From a checkpoint of a small mixture-of-experts model trained on Wikipedia.
Experts: 288 ReGLU neurons an expert, a softmax router.
Training: a variant of SOAP for the experts, 4319 steps.
Below are experts of layer 8 (counted from 0) of a mixture-of-experts language model. Rows are named router (the router's row for the expert), gate (a neuron's input weights, with its number), up (a neuron's input weights, with its number), down (a neuron's output weights, with its number) and show model dimensions 224-447. Each number is 128 + 32 x the weight over its row's rms, rounded and kept within 0 to 255. Numbers have three digits each.
After each expert's rows: a language model's description of what the expert responds to; "raises" lists some tokens whose logits its average output raises strongly, later layers aside. This comes from a sample of Wikipedia text that the model never trained on.

# expert 7
router:063093113113128082067128119208136108080082127117095121134136190169099167072116109133120135132091161163069144159074101152118158119154159117101100159132127137075105157109138108103097169106144140087107085139039056146150045150084082149118118144158178101091123120062153166176127147162190153105126123145100153109111068121123144120131096141091190103174154144110158133135186098134130139113038139160100119123161112116139093145152105142121082101059104173091120089136163128117134126140145118149162162145140115117058126145116144148136163155139142102101130119159106127122120147210139090132140126112138154114100131152125107032145129146144096109123100140092142127167132128138133121158088
gate0:162112076117137114094137125186177124111094166124141094150155112150136140126135176077146124086109206161135099192154119121164124111126162147093105118129136157098123119134109093189127096181097092091100119154149174139136116125150075143117124139097120168146115183144123197132120149112106134138121149117125156139131048138152164102149167072143105122074124199087083097102133128147233123103076108102171117114136095167151129084122107178132131106127169098131159116127152111111116185108113090127165182173092135121053095183173096160094188094160111093112162124103151150142127117119146070117084113149162112099093096078081173095146099111141098082170115094213122098110088063157088133129101
up0:108119144106144105164133136119147122129105140128121181101090067135116109144118080156167160086174165132148061141152136181082115145121125109123104126127117172099141113146110181071066174147115138129126172119185164134144171122056080127135129153121151099107176091114123168161127173125083131125133092080193185088150105114060122180126094152145170161150150176154079120110104099182159175084144196121127134150046082161134189076168166134151101160141152118102145104086145126141124143139078100113107122114128145103118115075131148077204141072133141126151133095129121134112122102128076135087143115129182145121156121137109062125127083097107137156144177148094105108124105131095122110138126
down0:109105112103129114140105094149158199157119155118141121066141152149123175081100060191140132110148130129103097156090157186093108108115136133117138163123203083074155098120120169123111112088144081094168171092101183098130133140093115141210157112074203076095107122114151175131122110143147107098141100071164169133082106129131104213155127162060166145101134134196130132110138141124093091110133175099061173136086153104085134106118171115123135096164179139136187058136155081104171166215148166119095146094097087146121119155113146076109115171084132194184139135143219172095114153113146162115128099136078140162118111099133168095074127097096141117110156092143110143146129142149063128104109
It responds to: Common-word middle pieces. Middle and end pieces of ordinary English words after the or a, like dra-go-ons, sl-ed-gehammer, plus nouns such as war, guitar, military.
raises: " and", "-", ",", " in", "s", " ("

# expert 9
router:065117089186127166139122096103128115146112183105105130143124149140124120116124113166136136088154134102120119138118167118121100122093103111136176088085118148135170137200178126149140071159064170147166116123207091080075102098130152141156127138125163092122098096125141121141140118102088130177129106126133107119148078153145113141104137067154123101073174148133115120093108152126179126169110124072052126121115110136087111106175126121133080145114156114137145132102129169142160114156098114129076100122128191095133163152109207144106129122142089112087084098092148160096119116118155134057158118103176118090175104119143140211111152062038121140098077118077166097041208127125158138039105
gate0:057136113104143141091144155129207131096131164100145179117141108142095131104105155137153132155137067125086135149139136067143104098111106093132158138166091114128150112148136115132121063147077054099139164167127089148109104126135106145115141133119158128075120118143096077138193153077138091092151124080095103086134137115075123087110121141123084151156148144101109121109117141144105094122152107087130152191132100164162109179140156095148141125121121037103139152114162175151123125141180056113136138108147170115109138141118129117133188137066177133173164094099120189134207134136181133088116092103112135073179140159141151126156142098062165067095088191163100177094170174161114142110106
up0:169136171145121123141099146119140096132158058071081100129129109101143138152139145124125097174103202164152136180156115111146176196153115116151170105106161131122120212153150179101105104084100212143131134103080112155142076172102143146098124104131155123129130108201128159156105127123092089162079165117134067091151105108054172144101114074150166090169090171111176131179123160072139102068037156158143116120069154078079153121152160178137129124135171202179097103119083138134103082146134116120104084126128155073068091129154136110088086152171153102135142095131143117129155141106090099150139143145091115122083139138122097116087128154118096076198182199090098114160143131113113077168161
down0:123107093090077149148121167118131146092142081082124135158111143160165108162127151133098139143162137099109111127141134110074151161063117137127109106109112122107211176127124149120140088120126140115169165158174143160158110151062079093117173094087168127168116106110077203135134122129081117165125098145120116123135119151097188149085083114158120126100144111161105136094131139165089071060143138114172043183105106039111138118089073141092133153151132168165152094105136091096105104134145152140154168146095076134073170066091168136105122123160111163089097131098064176146115116112110174157164145106069180193117170144090132149155119135103081097123132131131089124110104104078193169144124
It responds to: Table pipes and Asian names. Table cell pipes in wiki tables, plus Thai script and syllables of Japanese, Korean and South Asian names, such as Hok-ka-ido and Yu.
raises: "\n", "\n\n", "  "

# expert 2
router:119052104133222139186155183138132193112189152124151144145135113135149101099177081095148159110179138183173125147161090128131122132182149199110096119152156102089127131106128154118140135179164174126105096112164119112186121140172156169139112117116092188090186152082110132123146127131088112119110128112138162151136137099169211136125186091117101099142152112126101167180136092076119128137131119170127092190099162155185167063149106169147110117129073130133163146150146119125159141110115153135156137131116140127166099142151096085150073176057133126117082121060140154093159144133106095167137107167105174067120163136119087116109130137112178104161127139172105106144156064140138182138107
gate0:101149109181174155119140164120175128180072068194107112103133107145169130059104119110129086190124122149138100137097093139176129123141111136154098098161232127083160129159108180136122173153090098051063148103130083173132159090093091135084135107087151097095143164124108119129130070137116050087125119131168167083107111064158115118119142105161163154107133122100240112167102113097181160150148123106148139134125096144119125092189210106136132138143099112156146161118130134093158128115153101139108173076124130131188131084166140120121093114075074106107119165199174109120143115096113097133160162061089155064128092119119125191112147106113165162138140132093067122086121114107118125129075
up0:167136111208120135116173133082087179191092157095119120159083169211113139134110140137081181184151120115103128123130112111134164132129141126161052162077100121093153108150157178132079140117146119098097137126133108126137152202150101114141198169136111140136199142124172140158150145146067183141102134134179151087122104145086137149127080100101097191221107162086153133166167099163107141172129112104113105155141154131173116126098160118118135127138116153102132130154201138089084149119108142143139171126186142139125097118161154082129122151080158150131138095093195088098102089133148115101115122121150156164118102146152094160082164090131154127089074124143104134103105093074122103074185
down0:124132156174110139160162148102160131131157112143124061096121139154122126184117110135140142148110146177181138057152087139178123098176147096168088145095093082137138098195103167140182103101111127180109124159139076130099129141119110135122145228118085091095114132144114119144099211128133164155139118158131128094180053153099146148119151160152174191138141073160166085138080171147107142135099152077136091211143127128138128090165125130098114132114153145169089128144090128109139104140169106082140103103145133132107140107139125131108146145126157082171193167163131130114155165065143168118107131160216096140060029116116104121101111128172122140083136039129133129092104180132057107191147
It responds to: Place and surname endings. Final pieces of place names and foreign surnames, such as York, Carolina, -ville, -ford, -ón, often in sports lists and club names.
raises: "-", " and", " e", ","

# expert 5
router:136153125060109118141122154123176144163116103165106147081120164142152121143090050140119109105110110129140150156124117121120153128128160120142113197105186090119142127137095162127140087108161095138106094114108154123184162085150100082103109170153114138111117156107134106164130183198134086076058109086133087123132166110184185185129164212116160129161081153151152130156120098089144137131054107162168182104102125139112160107158146160102181077135068186141107118079167082145134102113133129125138079109074069179117063136114180116119111125135125121058132088101112118186099049135208176095145071126136154108050110143097090112154104125152180124123131130057090143163168151090099168148138
gate0:154115146200125100118171094093131161123107141108162137149137133086194141129103176119118152099144144114066140066068119119109148102124162145128118123067126169130105094131136135104129190067088117122101178124164192091142122120143105147096124078147120186104168131119128149182159111127116143184155072156097139077121119144130105122140098159112132119127101112115123214167106135131146140102121129133150182098143080127048111139136120167106132142130101096081131137164160153158135156153155085145135156150135117126072111132202092098098136108118068207175160080140146140165148107134154144136161096172051086091132197096121123062137114134101148099138097079128143155078145130110113123163129
up0:117120159120123122160168129120087169121183119082159165175105061127106110139103162090079120060146142118121076136147123156090155119160150109123175161114112149168104031088080147135147158173202167126115135060079123085159101153116087153144138079164161146091179164169100109139129086147137162068113166166123172112118161072158155132123126142113126143127127120142132086121138123104131141179149108165089147091167107081106140095139161121111144015116110097123148180169101126148191106105096198105061092154177171072177081163118107142147111064165109129134107119115113166144154117109105124107075116101112080143133115153095159157173103135113137151129124159109114133155102137116115124125126
down0:131117191094167115098077180122163158137131134210076171127149111095178135096150198130144144148083132092172095116154116141064102129134159120121152176114171128103167173173147140138196096176072117128179127176098134113161133072124094178161100061126100104125094148099123089144151124068133123123161110113171084094128138126137096166125096138091144165062186113082104144130131163140086090133152074119141121132124141152086153121131143094101122096113121142129104117145146149113163112126142102139122199119104058125114092166132133072110164071141093125141109157108156143130128197143116064076214103109158065161145115131149132134061135113147116143127163151109116095096139080101128117117111
It responds to: Relative pronouns, nouns after the. Relative and subject pronouns like that, which, who, it, this, plus head nouns after the or his, such as government, prison, record.
raises: ",", " in", " ("

# expert 6
router:152179062120170125210111144064120077194128141157126065102131147164131096105077095076126105170160093150149153118168072133136117123138104094131148124116078130092098112088172078125120150166131128121125142039099089114170185139143187108157137183153118229174153164123074108098132143189079082124108102126125135106104113093179170126084120111113170101127146082156175121151091098113099107152163174147115160130117067139167122079134166176125182154185070117186146112051149123101110151074119162115139097077153079115090112065150115132108086112127091143111095100101113110145138096085103122138110174118150136155128141142081118120133119129156187176104192127084129100130145163100077178132105
gate0:157167152122131155153154191126094193142107101165132085154177048085137101096085092144090161132183147086125135168115095119109129170083137095107134123194153087144094120146145161119119142115143127118121131113115092131138090121130114143149147177231094165078107145139116124123135151094099209151132144080134138156165149172133134108095088137137101117139173108137086167090059127095100126114143094084114141152181099103099068118136115083112180140075190118105169197100154090142085088140127091118088124087141129142059120109129144087110177113115116073131101116145081054142109122175104128107148141131102149160146128189089171139136168130090180128075140168144147212202073089115112131147131
up0:126118125133132118102105112134194152075047159122160158079064137136129142144137128176127093146137124218066120185130143100206188118128166112109091159155134075122123028179095118136129165152086109107111136133122076157123119112062132145079176111113112165144126085141110159156152122131182089104090181170100104092143068107112184156071145164173127091052114162123158112112099038144116177110130126160202111097107144107134115139081126135157071109080093098135126078134113115080109118129100114183093133134080161131136149148116140123101182054137135130178125150127149070133099124137095146161106164115109134156114143144156074139133154116138157128110089118154127135134131180131128126129096
down0:120116077182135120101120109114074119091138147081186139168114096116164143185092117163163141089064177069147106162092115071161183169196103124169121124133059115159145158096094135151109135088153086137117114133089140155171062125146110119077147132145104079099166099144131129144120129087163156135105119118129093109152145093120081108144119179144132161147133085097135134118065105180123154137149133100125111121153126091169181129101134064128115127096173149143118140064125149082175130116118144156163156078108121153156136092154108121107115124077151148145113152151134157154140098205066115132134114091165129195149094131135093107139115183175155166080121182131185084144144049133142136110144
It responds to: Years and line breaks. Four-digit years such as 2013 or 1985, digits in scores and times, and line breaks, equals signs and dashes in tables and headings.
raises: "|", "=", "—", "-", "(", "*"

# expert 1
router:186150120132162169131190203143101099167166128153150152163154101148107100139128125157111132109123169154130110121174144092142103174121104123113186113143166133094112116142097118096136090172073198132149153091138154163146144159114120167141118118092153138123128175160102120125188150095166135138107085103117098119088138099097086103067188109160141132116143145109081156182174136119157159143156141145080146105138117158166157155086080089127107184162177098092151142153061117153141099086112160173100111132183161184195108092203137073149127096098100139138144139119093060117154093000156116159064145139153137137159105139135117147116142137130080184163104107134134110097168088105148172121146
gate0:203132103138097165165117133151153181093129148122134064108159114083145109083103079148125111083147147119121096085159082127151157097103157147090097097094071120172198143091125152119099107134159189098148171151080174148162155134139086072137110101131093144151130161155161130112104111170179188104109110170078197132112165143166128098068158182070182161101150165136102148108165157153099191150129102085087144083190151108158114133109113102130149109117175125115092170076138126149063109157096125108185144101108084124119163162106138139170160143120097172131139105185074068123195158099100137154128177145139174114131121123161056097143142105172162119164167176151143101089125193163167151152119
up0:072125106061084111116126130183139175105165084095142154096089132118146125059112106133144112113095114130137104133098063056140182116138164143112148122156152132145121115112146117108135130125112077152089155125054135145112099187124148164135102175078160126157112169141123134151093104107172129126159139135088130057094129110156144152206112173152070145130128125060136130098104076130120106100111163150142078131131089166153163093169178092158127105117094083170203172118048159100114050151131078099148125140104103073122198142116142101106136093157112125091164164119103153085120155112149100132151094121147150108107081123156144162123154165110094098157189097093080127073147121102111144138148
down0:106179124141140177168134138162147170076091139148142125157075144119107137169144137156113110091096158149158098147117106141138075090097157094110160109134140113143178210126132110091134170117117156132085102125185123187106091099131114043117096175189146186166107128079147128102147082094129105152135146134146159131118117106205158133150137153093124103103130135099125099089128139147136089108092145075166119158106154111109133135126185115146114133108151139181144155157149101148065162167106135103083192148179172098141177099130148129114077078110056103101194065172092060103163152063124100094100139134109093137156150085123116069096140125107148080144155113124149152097139124109147093152121
It responds to: Sentence-ending periods. Sentence-final periods before a new sentence, plus colons, semicolons, initials and capital letters opening names, such as M. in Thomas M. Pryor.
raises: "\n\n", " As", " In", " He", " The", "\n"